Weights of a small mixture-of-experts language model, trained from scratch on English Wikipedia: vocabulary 16384.
Below are experts of layer 7 (counted from 0) of a mixture-of-experts language model. Rows are named router (the router's row for the expert), up (a neuron's input weights, with its number) and show model dimensions 160-319. Each number is 128 + 24 x the weight over its row's rms, rounded and kept within 0 to 255. Numbers have three digits each.
After each expert's rows: a language model's description of what the expert responds to. This comes from a sample of Wikipedia text that the model never trained on.

# expert 40
router:121084127106173103088087166162129144098158155117145140176162105111136116133145087096171155102139154100133135132110161119112098171142115094166122122092156171147159105149129089160157147073106114157106122118069110135165161098094144121083116113152121111092138107144084121118093151146141131123137098126129099125100120132080125077116101103157140077141135132144135133108134166158109134152155113165086113149071126097145125163127131112098125147142170128124124099097154127139142089133139120
up0:125090103126106133117134116097117165125141099158123132151086091170073104132111098123095116121129119117086137123157099152133125135147098136136170107087145132111108134128099130100117172118126116119131071164144095118117141138124113144122138078109156105167130126146102135108153131123164123118164064105107128123130123133112117145163147131091106138113164124136128142074101144117134165124107108124156161118178101131142151139134149139136185101149113098110115098107138107108181152153107117
up1:112098158120122110153063143108137133124105132132144116159093082121149137121141170155114121148142117130155112144121141118157139096067133128093162137128160145151147137145161115123104140123114156133130128089151156127168159071137137108124134049122118141120118136120101142132109171116108110134121093117138132155126132128080085125084165085108147146134145090133119123135159130173186141134125145116147120096103148130129090153115145126114166135137130141124130145118140118153133126139103120
up2:127077131087133118121090139139105108111138129138135116142105101106185174180120074073109130149099136082158105114143093143154111176106109104100108151113132129142129151133129115149152095163169137148121122100111138080069085121113094138130125144141158136135148136156151131166122105093132129113118187128135105100106129145128133152138089153140076086120068167150144127164158159111101133142113142131093125111155163119123143136088116141146128140148148162132093155108117128133149106099147168
up3:133140144135104134128109145102130142130146165126187139126092143186149089097100149116153115150122123151119128104086113128116153181143144129090146140129121133111156114096131139105165107116123132114118104117165121088113090124111145155118117089094137131138136117110142123126128124132141112143124108114135132136118108103125123126114119125118174112107145121093107110069141165114143103128120143129136117132135119146175095143149154137109114108109110105142115136100127159100141140144109116
up4:122135223132141114129145103136143114123139192144138117154106145141126148137063127160099096116123129124178091122145120108148125126125136140142099134163146108115115160110127177135114113156121090136117146139162115157110145174161125105111128162125119131128119127053121157153107111133110113112073118115107127133119152109142104133130112140135104172147133124131109167135114136128140137095163087152127136149114158141115126110146118145080097094148134156104127139121099120127078152126128080
up5:130094112095125113127107090110117173098142088115154165128117146147171159147155146102117159103140134125148161114175104127166114134114140110116162152098100134177140112115126079150144126126099150109134107162108133141130103098114129166104124125161096122125118124132119068127115112130111072113142110095168134107111125143104134117081142089101160141128115112125166111150134113135111141103138160125094161122134130118122108135105139140122166138120142128140127121115144116118210107116097112
up6:103148129091126144142114112186134093146089144155131146124128159116154171132164137167117133089095125126146138100113118145135140122111129138143170126141129144095150113133176123135142164098132111140162124143151122091182117117144113111133089104146116121121115120147097083131101118138135076117086101113161167125107141111116140118110150094160157118120134136102057141106131090145123132166123108101135096116135188123138122168129117138142109162167148076110121135125149092110147143115146110
up7:092148109092112120126161107111152124135131124119103169122155101120150146117066154160172117119135118152086155140130086151146097141130097125105103121166179144113147098145104154133119140113110119130128077153106116131159125093129096145110146142131120128125153179108125117122137149170130164100171133134107105141132056150117069128142114110134160097123156133086098102107117155155214122115142136134126126119145097140169086088131134138141116117126135121136125123110144112166072133128114119
up8:064120160125138104139137110113146104119122104132183137093124191125134165165143127139136161144148118155112165129174140051132076129100124146124128108095112154095134144134146114138127138122107119144151143116116145098162164098146146157140131076148111111160126136104101103099158148139133118118097151102108134123119118126123132084095140141121101099093120143115124180152142097145153132152121127123120127133088158126123100118174155118097150134128172199145132131161143119141152168121119107
up9:113106095093126113123145135070132152132140162145122151132147137138127132107125151104119125122133153155133096126093156120118118168118150148141112137131140125122141139127136092139121080065118076148148175107151173103167144111108097153111127105124139139136146131148154145130128135160105118124123123096095117148132121149148130153127131165163112119139146103113136108188155101111116126161124121084107114118126097120146139167149146133101130139147153163106156116093129124144124113092117089
up10:146118104186131132129115110121111130123091165137098109152127134104109081121178136112134146089162121146119103182122125151167111150124075150146139145109110133127128128138112105136103126137139110111118179134098122114081091110110167143140145115097148094117106133130085117126123141159097089145126090155103133093137124116128131117146097149146080101107175139120142124162184155115165153131163113130110163132123111141145140111201187135070102145111132105091128125124140184106129170096086132
up11:153109117103111155142144131158126102121104157149099144110119120091081094100056164132119132127155102111122124109141131132061133119157133150123130068096138138159155118087115098125149150102167134089178157158091137118143142117100091096137097080146101122111157116157090143115152150118143126132131162149153127155138110138112130132155090142120111127132158124164126139112130106116118109206148146095144126123143062142046129164088128098173128103138126118097151150130134153181140108152101126
up12:177112145183117159133083109100106154108118114122155103160132081177155117120128126111102151135074115139156117158147103166117132155124137146153130136134143132144150086108112126119123118139142098116139156093125102129089144166141104094124131143139156102133129112125116118145127086134115095136091111113137150120124127106113119136133095086126166145124131137108127166128126146097096120087126121126106083102125098119127153124145168192163090128120121121109135153088110108103143119084125110
It responds to: Infobox field labels

# expert 24
router:149147101108138130117135105165142121148129083153124158141137101107154143148161113113162163129133078146110116136152137163111129149151135139151090136156106116152126080176134103171150120184171095120113167108137112093085127092139137145094133166110123141096144128135110172136142094092118145072112155100147091134144167112093079100102153155113116154136083136162131141174094176134128175090151160134145120131120122085154092139117132104107118116143093119129122108132134125140127089114131123
up0:154164124140101136173122121141143152132110124145127143139073135181135141102120153147163146108089118137145154177140147128181153112117110060157123132142092127125133165120100106137138118122146169128089158112127130105120096131113124137135144098137172094136119133160112153135104167144080112136085118132086104112158122157136161106138128133137107103145087107092144119131119137125118101125145170125116106154121122110120138115102161107124116098122108114137098145162126149129152133121082074
up1:113122155120134093100119128147139117148127087111140119065188123137109114158141087106087127141102152154119108096154136132155103126182122152109097148178153104190140087061152102111066098151136171136139082131139125093107114173109120159140121154134149159182123092130121117137148118130154105104107086116179116146096110137097121124097125130112138167154147149117133193108134126145124151112103095125113128103146137122172115139084130114108137140110147173122159128108120124118117144138146130
up2:139125095141175115147110166141125152131134112157134111155129128151152177141108096092139143109078126142109171116163140109150142174102133103144105116127188133136135160160113151124119130141157127176102115103102133060127121126110165098155155136154131131138142134112116131149124110111117092114131132115102132136140111105097128098133126100119143139089109138138140145163176119132123124107088121138106137101125125127115125111190131164137155112102190088090127151130115117131070149110170203
up3:139098129102117114153118126102170139182130121139127130113122131140134169178148121097090112153122164137114127119101123144121141137111134160122071135134152170126126088093095149114140121152136139112100145138155134097182097129110102090127083127137115163108150165155150125090123157132158133113141152115131134152107151085109133138137153094140127138108133124089071183122141145150102174110117109088133177124188163141141127145160150113135082125125181124150115105117106136112122121143189154
up4:124100154146119152143138172131176163120121122162147148130109142144110138170070103084114084163111110131116118142127128123126132166144155114122161087096142169133116168127110124118130107119131117149156144081158134098163153092127165132119117095131161138079132156108128167103103141165154086140113113091124118122127125151108093106095094080153143134177133093179122139161125124161095150154159114154134144123127120160105140142151139099150112103105090145121189095128155137180167126158096114
up5:134120116125135088110071088122096134183123141107129119144109160125101082125136093160130154108149100146168100131124190156170127122132095113084140126114105138117144089180124081157128162132117130147148109127121093114115157181086154138116130162127123094142104154117146133130129135124089128094145134158151142095130146150182110129114136133160108118104156111184124133131160120135150121169147108129145092120095073113134127156125108068130127145127127134120097121093142130149138103136116118
up6:114103102092126084115086090143126102143128137139139083164137103132113134100142136152138145133154132124195099139151147140146108060116147122118108123120129158127142117160159119140166151135116138136164138089094095145123139184087144067151128155154125138139095129130117128107095132166113114120157115125152157121108156124134123085159092152057099121111122122163101169120087107162118131177113058167094131125103134157097149178178124081129125167133125134126091160096131144132137121128113135
up7:110132136124134085149143111078126128095103112087120147143128113156135148178156125097109156154110139141126163124155157131134119129138141121155132077136136103158129166095113167120154129114119119118148165146133161150123125143138109144145091090130140130091110147149116105163125108089138116146151099172128108156153166064139143097132135150096134135162117152090122145142128151091139099107133123093121124156136096104148147142111127147137116181122104142149146119144100124117151146124138153
up8:127132159127125124157132145129153164121128107165147143123155135107125150140142181101169124108106112160166149139127110112116175100173146113127114082118116094128115130156145155157094101082114119142103126092152101151149147161149111102136107136123128138097155104134120130095145129158151085104124085090132117150149099121136139131203125167122134122133121142158152091097114113140121087114132174116152126110159103163140179140149089162147142119100154117115123133100139145110100117130125143
up9:140135140067154132151123130156179140132104114093120141104136112131136156161153139124182125117094137125115116145165122148114173106089090139126132131113125112150107139093125156120152163137125170110115150175126119112141101142111131120136121118160122092093101111200165124152120147139138148089095132156159124130122140114134190150138104107145129144147113126106135137147101131139111123065158164117121108142116180143149114123113116164154143133157120152131140192113089110110115123134151135
up10:144128117102159082125155155140091134089158113132074156100102102116109155169099156108102112173149146131119070132143112148109148116111103151077103110114131106128110087102083135129127142117129141112107140122154142140171077112139121119100133116148147132123090112132102146107136125176118136118130154179140142138140123115074148138143131128126122137131138139170134073120167148103103116156095111101142104063137138145120156120149101145131124124120099108167152151108144112131116137173132108
up11:131141112132148101120103164121092129150149146150162093146071140181103123150143091125103117179114171092174134116173176089147113095122145110102114090140103100084141072126132109089130159148095113200106134132137098133114144131118136095144141156108097097125131099173137102112114131141126148111134120143132145128084143154188113151180106120131123145110137102141111139136146131106147111127167146142126116139124125120136125130123107141160096074136097165148120122133122121160134130108142135
up12:147106128131149184124135137166129147125103136115109115098198076115123051130119139129109160143144154161131154146136125125089132152125109108153105108120106138154107106109126138081097112134125137090104151146125110106137164130143131124157160085108164128066132102110157138101149170119169136094133159095115127135142116163114125167113126123121190126118141139099131146152124127118136145131117167121089143114158137118125122146133126102106123103147059120128118139131074148163086129126133103
It responds to: Title and birth punctuation

# expert 5
router:139122149150117143077163113137117135124149126129140137155148110130157129145141080176104184136129117095142117130106103112089103101140156134123127065162129128122146141181135110151102159137071132097163175114128126118119105138111116139098103102110159096132101134114126123085077124104145117125175168124143133160115134095133128133109119139183103145137119084123125137139121117116142102150157135139132082037146160155136148111175110152130147147124138152091098172102177104102123096144123071
up0:130094155122134142146136146127104130127139113138087147130136136123113099116125123050138154145160129109118134151137142142123090123151130108126169124142130133155154105165115143084106158122122104135147151137136143098131082130097115110157112081120117107157128111141106117134117160105109170098096135147156093146153151129134132095121114117114141133150092114118087119104133177094131162084131155135089103115120071107130102111117139100120132163149166125142094122118112141142128117139123182
up1:133097114125112119136152087135117134155155133126109109127149137116156117110152147097138146122117149132116112124109135120115147143159124139143112139155107126172136120101161148146166124123153132123132128109114145149119153122107141125113107139112161116099129132179124151130108140093065117144101145169120119131117168132146128138104132098165110123174143141146156139108086127147107089155095126131090156134115115143151103188098142103156144140062113098126113158137111091121142129118115113
up2:129150144132122115131144123123093158175099138159171145152131133145130097131151116109132154140099080103116117134080179153114171123098133180131107148124163157158133154127148110089090145136097122108106094117141162130085127158108124132134158090107127160162132081111137135144176117148094088161094139131128134136090148112087104186115111137111170167124140154089114174108121114108097121096162091098135171118130066145116110113162127122123122134139100103127137159117122162105129120135092178
up3:167129125089121135173119138134200117126142103197122125077103141108156188138095133133105108139131175141198121094117123136116129148072138137115088173109132150109124138100101155134135127161112087157117162098155112135090149159161107179131151144168098124092133169134094127132115105133080118130129127123107151107165142145122119105093141134124128108142112133086124128103102129140109136144141126127115100124091126123130123066086138112124106111151167103116159110116140107106121108111163098
up4:118099143096110118111109206129206096138147121087098140106112155117113173132150153141094118169148183151091145139095137147126150084142129128132121142120105166128156125129109111136099107095116131138139108125142112155134165092132157096143166141094103123150114106116129107120152167140112094133095120137129136133162114083118151168093117141100137152132142107127117116153109110127108171131124124123087109123126080141124110151152137124106146140175139136139176154175144072161080158159102131
up5:105096149122156108121102125127118110126102167107145110109141139141141117106171116112143098143131114161098108138171129138152142116116112093123142142137127111112121101146123147142141111134141165100134137207110129143132162123093123114138106117110113112109155144106129112124113175124127178121094110122117110110105136130126141102133154123172127141140169117107139137119101075121134114128090138132172141124183136158085134116149114087090134152140130140130086116180157120151128126068124149
up6:108123162136119126113135130119137114124120070109135108125145124145142106156137135108128115103083105092128165103096146139118096149119151141047066143084107117101139120115069120173118137138143128128122132086089123098140099131098115110126145153163135132107137124127178129139176120100132119148106118125088156106146150121118154105174094127110118116107120107138109160149163100141068174077145140151160145155163060145134106115138165174154151155118130130113090178106145104172075161145133139
up7:124127113112165090119111106132151144109119181125111094113121167158137097101177140098114133118098174104126139175120118092119127120166120178131138128064136157155129092131169139151135164151121132125172120088118125131097148149158093134123120091166124174106145136125122096123126110122075153147123108098137166083101134148132143153127163120121104153154107136154098102145114100160091124118151118092149154158113142131157161106141115117114148142140124150101148134163108150074168134099116128
up8:147107129115138151108137111094131108106086131153137155158096121132101127121109082111087146127110087115125122116135129113100081131106140109121119105092132073129114118109116142113151117136156093124138137106152152107116146136158101112156170111139150138137152145153168160123159126132112140126134171112126115191147130156127148169153126139178118124137141137162163147149161121115083138198117111124118125105114158143068144138131145154159126101135108142124172143095133147197161144106196158
up9:128147123149130135162133136132140160112116116121166149117114138104148154197119110100139057144099099106167107134125154192149120162152116130100147128152071106131106146114147170142108116109139149109132119118100112128099148077153135130130160144121138152125128131131116197150169146130080085133105098145136137123143154135109159097121103121101095151146090139167099162123143131070175085143122133133120125137140141119129103164129149141091136141091145129141109111095107090103099137142147112
up10:115063081118149140125133166151162097098151116100141109099106144140147158111117106101151106128096165105131138124160118142121138126115136116113083165084142134102129147177108096122115153102134143131135123119129093149138138165141123094128112159151156119100164133108170096163129151117128120135142118139105145115133117130150161160143139124160078109157121146177168112160121065099110108169118112138061118112124107101137141157116101187153193111140112103106102080102135103156087130090132095
up11:116157107115097150138128093128141103139130103134106120122151104143113148139109142153133150130084131153147145162153133101128086079129121148124149102103120155150116138099128120103165147105165145088111126092095177149139115154128128163082111144137108136143132125115124152119154197127116107112115129130098086141106116140134093089143142146115118089133077121125160091152089138146130132142138135121136118150145155101136139135102133179133161098088068106119108127118147168082153126100168130
up12:129119110088117123152144144097132127146133106128129114168141136173139106165178107133141121122128145121167122116093112075116086123138153111163180120122170154095132124137144128078116142128158155118139120083129165120139139058119156134072137141096145150110127136118135139096137134141138180115131159113137076162139156158141131109084144134123105079096119131111170090081146127156203103141140131117160146128153137102123116107117139132140141128143094121144145109123146095131141143179134116
It responds to: Short mid-word fragments

# expert 16
router:171129101155114095128134146167121076139186056137110129150164142113138105143161132104078136096112104118083122152076094134163120122134133151138067162175110149139134122121138136124150076096137144107137116102126127188116117139121137162116142125141127148072135139082111111081117121117142121100142125106114174106145138126118168116141141161143119091103131115119122155112118182139165166113112122172157114116112123174155111079159124119096115155137105170112158112132160118112146092107130119
up3:115127135092091126147107121126138144086131099129101116140108107135124118155057113158109151125124150117121137171133126087139115099095094095129109127088156132125147105182145145150146134124167159146076146078175112162127084136101099119127127121135156137115129113141129111162114122135133163136160124149129142126152092108141168153106129128129118108137203143146128110097122141123162146135130117133142083128137095119122114118121105161116156108119131165129118134106157131104151082106128100
up4:139157135107135106134138158099132126132123147142133116183111125131157142134188138158136106126121114137145095136116137099162108060171114131153117116159140125136142174108165144060161115125174129094189161140138161157139123097127104084093157132145101140183129099125104146117132157102119103151118147099131126157133179163139142115120122128102098128115129113132108122109173108113123103126095127102098118136138142120136176134067112128159130151112097150170155131102119114133111139099127128
up5:113144152115098125116120142156119127146113096136036106124125128100110177128133213109172154106128107118152177114117120180149129079103161087166102123135112146128135103085104124140160145113107133113129099156129144151115153130159149158101161149165128120095133120111135105146114158156116145137132143158143082120138097109099143102150104167164102111125143124115136114129107121110119075093108151116114123146133090147133089116087094108134135114095111124081106167142126129112125124139130126
up6:090120133120133130143116129129138116153101102155153142150119132147144150140106084107139145093126119135180146143160154168126121109197123137111147172128087142115115084160072095145103145122108140134094093117158107104136151092114099127123110176130172152103193157122137145117168141143114114095073105104106155114143088131108141137131126159157079117124121094115068119114117124144142109165138125130137097084111075125103092133153150148128165103105147125133147114092148097126160132105129140
up7:107169117129152152133101099148111120142135145080126154113129121115090113105158133112139099106145140139143104089139102102133146099141153115158135096116127072075142115063149126118124118110154162120147154147098138142122149128138131092172117116157158119152153092171124109107117124130122171126124121138106102117162148089114097135103111141126133097136135105186140118118131141144105117110093152141160091091190134122128156138085109092150118095076105196114103139116125103180170131145153118
up8:132135110136131148113132146158102132153094135125103128141148175143148145160116142106127105108134130131130162088107111150160178123150186158155113153107076128140089123153128155153148105140128108097151113142101155107111199090132145124098115141103084129123118162124116125125155159115147125120145148159182148123153122136143117115083119136126109103167102126147102144158117145138121126077125103125112117113071091141145100117129137130128127113161156105086089155106158148155137156117146077
up9:092140131079150148156162137138140149120125115124140130143130112186109120152132138120122121166130112153102134163102170100114104145123115165152106086119112130090104143102128100096094214080118121154099091111210146138143145081125136141121150091151095103128134116109146126130143141113142121127115118086120125102145136140119126096145139124116177086138076141123147132157158085111147176101112123096184128151155160129122116131162195139127093149152147087084121110126137119200120152173143133
up10:090113115086122121142137105116136144124085128128143147139109160144117153135117131124095121103166159180093149197141136177090083121110137154104141114146141137159112127127118135097151111189116164122101126127166129151131094119141135116099124098169111127115113170082169147133099134131096134088122169091123127131091123146110148160096102094122120134127144130128118074128137133104137109139131091124099105144150157115114164131139131126133135145114128090132123142152121104131128106115119104
up11:161138107070144107111112091128140160146121151135099131140046094132138172126133121159119124139138149117118139158111140149177119100153071142125131121125112121142118121109142127138137107170108137117107176098142126136140120139127145125114136116131165072084106189127135148132122162125113175122146139135118069150148143130145098129121134146112137092147136091139134127119101115126136123095135112116120117154101100079109133136120125149174150137143141141114113100129144076150114134135160109
up12:156151117096126091138150121126107106141205123127126152145176097127131136127119127121094138127164127144123118138164153132110103137152084162114160091126146112137100125154148134131104136106085092145104175133108148089159115094118119141138114114101155111122133148119139114110132127167126099105106108130122150165122105158156127173187123158132149127130096147154161145206061152118109129163113122105116141124107150105129147123128153109165128114104091156149111128133124122129151118140098133
up13:157123140105171103170123140124161123173118093142119095125089171133113152127133125134108137139092150129118164149134118134144121143155100144144123147130120133086111129176122057177086161118154115129138101179118124177109118126140124125086098089154091102113159110141159094157138165144106111146149138098100156081088130099125163174124159158101108139170114129136139100125135105111137124129106128111118170127130115131120160148155118154162127140147113116111118158119152130096135179098072125
up14:088167143135118114153136143134137131128090140060153146183097112111109126094179137129155106126175140105130134133124099135157114110168132095112181158104159132178175137137124160107138107127133122107124135154146161150144125091114192117111066121103092113087102132155150134097103091137122140125105098154102162121119102115133114114086099106149139129133108102120106110104185146125160130114125164161148151094116138116134128094113084130114146115152119128125100163123124158151105117157108164
up15:129151109122148144122118123129151154116104134181143148103128133140141135102171185127107124132170176096124102103132140154135153172130095184144140124154167101063113070144098116145177141131102152118132165153147082147133127150130157113124160143148094088111113125162124151105137145153158086113114175131180114174062118176135158138154128093128122154100073104108090128140115123126143162128149151118101142137086130147118127119199120111118146108153106158121136141146078124143120158113117158
It responds to: Mid-word foreign syllables

# expert 6
router:130121108127111156120114110124151162091114116112119139117128089162182133191157099147110124147104131121147112102147143099145103195079114123115115146123151133114096139134145142134115138159159102108111170107114111147113139120097117118067097152127121122155129083124091124117131105122089141097136121137113126124165124131158140125170154142146109127115120080116129119186135126125135146153115136185118098134130108138168171128130113135146137109111126098150134118117117097135112132096136152
up3:103137112133120135141147149132139170127126145133129124125136160110120173171132137140169116145121137164114119159128114073094109122161152117067119115116112114148132118151130134117123107098121153160118154136167122118142106100111145124122083144126096100109106109117095172154128116097115139158070115190165131125132166135109156150099088120127129131160128174162184146134084126123137122120140119130130121120132109141149111173138142115171085177109117137147134155140112076122137128134141145
up4:148101132073162157098127097119136130149142128172106125140151075112100129111083122070071138152107123136146186141135140179109102115118143096134126135163145157130127137111121142176120117124088175142136157115047109114142089132127122119101080131175126116115119139162164192106090136124140136122147148140102117135121112152123123084113121096115104085119127123143155114128145116111139105087121161109135128118166126133079156097111126169119148163124134146121124123124077160141157124113164117
up5:174097126125164129142110191092121123099101211145163113145141110126125106140098151138118145107112153105110145103130119151130149111123128120144159127164152135147119143155141126144131125118102150118113123149132122129108127145122127170139101120088100185108096114140150147158108123125160101113173113138145071118117132098122089159142159114114145139127166126130084147131080116077139133118105197147106137192146144133112123139079100093150107110126123181132095099104135120108144105138105145
up6:123102129143101111148122096116093092096112122137128128150149162113121111158141108153126102154176136139109110162109135117087146145115095103087084101097128141151122115093116130118133155155130104151150108117099109143139151169185094108163162147144122139130140116164156134127088105111154134113131110164134127143132161139116117146169085159161154150125159122110132165161127105126194125125100224146139097120152107137117147165150145140125143103115132162110145130059141166111134137138182106
up7:124136133099109092104116128163145117126131113114122112098179117149123119128134105129129159119137097149123136119111103163163141124153111147104124126158160171132125091124128140180070117141108159150124124125130147103130177143121109154137084116094149157088117060079121140103127137080107155084145136131105060122132109141073114148136133133125115142155145156085142146148103131145114103118086130154115140119159143121111092145097126085101103111078154105163104120115092161151148148129144116
up8:152111114092113136111159120150134150162148125140144165110136125146112159130109159155190150174152115177113124122145117119152165088116111106146097105126116150128135144121139109144128143121115153170098132143174100127136134163138208122114158150149109118139164161142112148117144112156124130153056167160126119151145099158126147087110115110142122131147126135158152144146125112138115129115169181132106087062117094137130077167132144114131142092153095137118083138121150120090092101144126164
up9:107144102106108117128133106116130146113078125100111123116085156104107143141185122147083126145166137108142133107137154099190140134117112144146140081140127127107148140090096124130168119132135146120106175140155100097140131135144158137139135082118123111130137125118145135140135115155135136117165126101143103106139119133134164126138139147124138125135130075107120128114128103138122130101159113148124151118143136133128113169156093141128122125120151105113143102067092173190152141121120136
up10:171100135107117141159125156150148115098081132147122133126132110151121122154112163179113125094095124147132139140140088153168133090124116126092112167123174147155116082126096110170121113106153150147117101143104108126131150151131174144136126109127157142146101130070079106136077103121151151157134107154123085127112118129115150128158141107131119113174100122126137112105107073090142092116125085151094145111166160121098169099094142098118151105126150112126123155146127131102108118120111133
up11:121066121139118142130113172159130135142141143129145104134145161096114145144083121091173124149114115125126124147121131119127122107099134108100128097097118148146138113160121093138137180165169110151132125117063128106165156132131149111162149150097132116147095136169137098109110167118139158096138091100119153142122130118100179116169151145127101136119152118131171157121109101156124155117176094115114154128175137071115114142122131084132160139124130091101148114141147117114168112144145114
up12:137083148145173125150066085099045094102119136113099118134140121104077151142140157107104109141139087132121150117122125118130115143100127113068152139086130133181097108112151120161104111134139103113140137087141107090119154143144137124127150174132143090126115123123112129113118110135109098148146125139175117106146150109101164138166132128155095143098141127126162137156126130115109143170103126120122123103132107103141162123098141171164122118122085147113106152068138150134136133121145109
up13:139129149103124084152123116134134149154121174124096137136092116153087165143176133165107122139146133184115114152117148158162125112095119138112133118115135133132101117138153081134102091102088133165151151099123111146117100120109107139124143122135148126083154132099127141170113111189127109150131143156131121102135150137077130130107095131107095139076141089178150131140150138156136121098136136100140185123133110197125142080180163103120113135114099128138152154125112140090120167116133101
up14:154147092065152119167137110114105134134104136093135173153059135140099187144136105129080146152160125113147099149218140188152135104102122153136125159116153140129135159132158129147150131096163133124114134078161125095104146138135126128106125150124101144121165141103154141135103135154118118139125156146108144121120065139100121143107107148131082151130155150106115118156104122102119107155105092126120118109103123131126112101131178135104137086156103113081111145134148085133114131119146087
up15:113090135127184143143093160138160120124122139151155139096122154148144142133124119115108130095091114173118112153117114098173127108124150154141112131114154137158111120131107156078059112133127093105159081150106114112124169161134121093151152129144119131135136134121137120150093122111168109092156099129161157143042105099130115132155109117116113134145127095150134144110125094099149161100153109143151098088177134134124124146152141106133116104126115141138123135110111176092139185126162123
It responds to: Name-ending syllables

# expert 22
router:097105152109112156162134067121143094140116136148149149077105172134150088132125121117112140084122132081116106141161085149145120150116123138112144098093111116144119134115116159127147152149138143139162127128144118108115120120149103134163102131192138091163116102169180128129091087116118109128172101108101122114080163128155122137127169147181088122123069099158158152174160133112175128132144139162112142138172152125165093120105121118150148175147134096119141142140169123130128115122088105
up0:130192111082116097130099092117122115160125107117130135123139110102141128156093108108107116172118139150137133150109096114147152132116135129138118073149112144104183146153140116162151159108120135153099169129117143125094110116089158136138117087142137134128106103104102139150131126098142101127103098136113120153137143090077128154037127123137107135153089171171101118131125080156148136157105072154146136144118118109152120168156151107117097170123155131116172147146172142173143138125131157
up1:146111172120139149103148134117103082137100110105135130178149157140132128116141142123144175123121117154156154085141124118146154148149125115101142162145102104120115131207095146138139128140100126098159101109116097131153186086143157140118105161128124158135159120127121141153122160085116109145128164115123163114123141108154100138145126146142143143175116126133143121130129169163112148157157103143163158089087095122073126119130097121109073110126107102109133123095131114138137114114151106
up2:116197138079142141152110145131122142118123117112145134116125100117137129111108105117154171119150125133134160104120132132104098133118151139153154133143166138105157147108139138140119104143074127153092078141102118104155157091115143110121158140106091169126089156110113069153117193120128126124128156150123105131129092117146133136096105144140120122142127122136096129095086107097117148110100141127093133111101145120130155111145085122132143069138112138162102094097114110076138127124156117
up3:141191130126103106116094077168142151108165123181126146098121098132134109126149181134124115087166135107123131144146116120150137119092120172149111101074114135092105109121140158128109154121136110100148146150118123130088107141131138147127095138159146154092137134152135153168133169126140124132142152138107164109175141080078122119123149112119121123088110155132152112126143110100097096145112146109138111169127158129120129114108129089145149146143108087136088121109082076125131104167134134
up4:141082122139126139150162133092116126121150122100157120111112112144097156112079127107110122142120119105145132145136171157114106137190139115122123110143132095132129119151083121121127101133146141111098116163215137109110126096105153139080132077128138148122182154110124136128152109154114089137146139131137121123102120149115125129149104166087148100096168131147103167087148176101110109150153127113133095127137135099135139154135107121120096147134141122088154134126116140103153133113124146
up5:094162129096094132116144129139115121109176144131099133086139165156091111126147151105123115065166142137098152098118126092118141126124139101147174142133173111143109167132128162105119123130151130129157108113112138140125099133174161076104157155132133107092102149161119159125134117138132123124119139123174138121124107159110138122130138140128115113134166145170116099088113094119122138122160158125129134065128121169140111114112096146119161119129128133149125118125129145092122161123109108
up6:136121101120169097156095115134123129120155137155159118151126148090142140170135138102140118158137127124151113144151144094102131141086151109158114078141151143102164124170108150116155193132103127129147140133163128084116136093087142130104114094138129128115160154124123144191133135166095123134142079124145142114116121077093138141051161133091120103140110093126150130154159117132099121160107100146126133132139112105144155170123143146089115142149117081126150082130170097091124138162129131
up7:116102109137082117148094134122183141141110100126136154150111128132154138136095106107054130150131120128111108154121115127194130139111128153052120113114116157152119066131155099112100114097151123138137164095128124098087094138133151115118138140121147079124089075120126119099128109148136116129096104139131132136148146128142119143182148135107120124175157120141120143136155151153140139142117116145147157131154124150168128124158173169105152101102110158122155150142117120113102136122129127
up8:093113150137128117147082161135084132104135143134119117169113100119122164135140149125135135151128103130195142135139111146118077109139110143135165182120073155125128127115184143123158084191128129149097077101132137143122156148111130118115109133098124103079121133137124157144161182157110133141113069133119138115150111113093121120149115168148132135154129117137107094116122102163086174179107110132147119070084137134092125123120117156175131103102107118124069081112122127084148164123136150
up9:114132140107128154114122103122108142078087150114122155110178155125109152158118141159094160122164157122112149116126145096127128146124078130135173119111138096124156106152076167100123099115119113130151110139123142122131081113118143131102109131155122071135146132135127125120143130124105123117139116141146090118080142155134157111147122142112121137167108082126164158114128112126122162134161147148112140111129127116116137170113122156118102096096063138122152129112140145125118121130102104
up10:133180152115132124119137161142135171078124134072106126134153100113139152175142112120142127163124148166123143068108123130104114143158130123149128132147119128114132142104137115139120104143076112142115095160124156117128101158115119138109167115078094122111123132134120090130158182100122144119105097106167139124118133112101121122150101161114090123172128115143102120147140085135131164124108130137113158141126146130111153158134167116133139124146155147148081102142141123131134135164149203
up11:127096151150163143115131083162055141086112102106123117169132130105134134131126112139146159145142102139169138108121165142145132156128118129096166131113116124150168082185159095133134131113153121177126122114157130141124154126113140097116142070122127149113129107107111188120152148154122129115121153143127128143119088130119107146134151117135149152182162101114144183112097134157098132128142100126161154077117104138138099139140117140152113123105119129116103134090115143130157153119131121
up12:123137089150068117143100111103113099099170101092090104108109098145122174122112094179124140161131127128100176141114132119121166101135095098113148139162121098115121103104140132138130113118080126143113117137097120111089145132161109121149144125125139085109122138079088105118137102122131139146163113122137125160175135153141140115101126115097125139117131135114100113123152103097113126159112156129159121134164171086103094112118145120155118143126138183105172152143081183171113121156130138
It responds to: Year century prefixes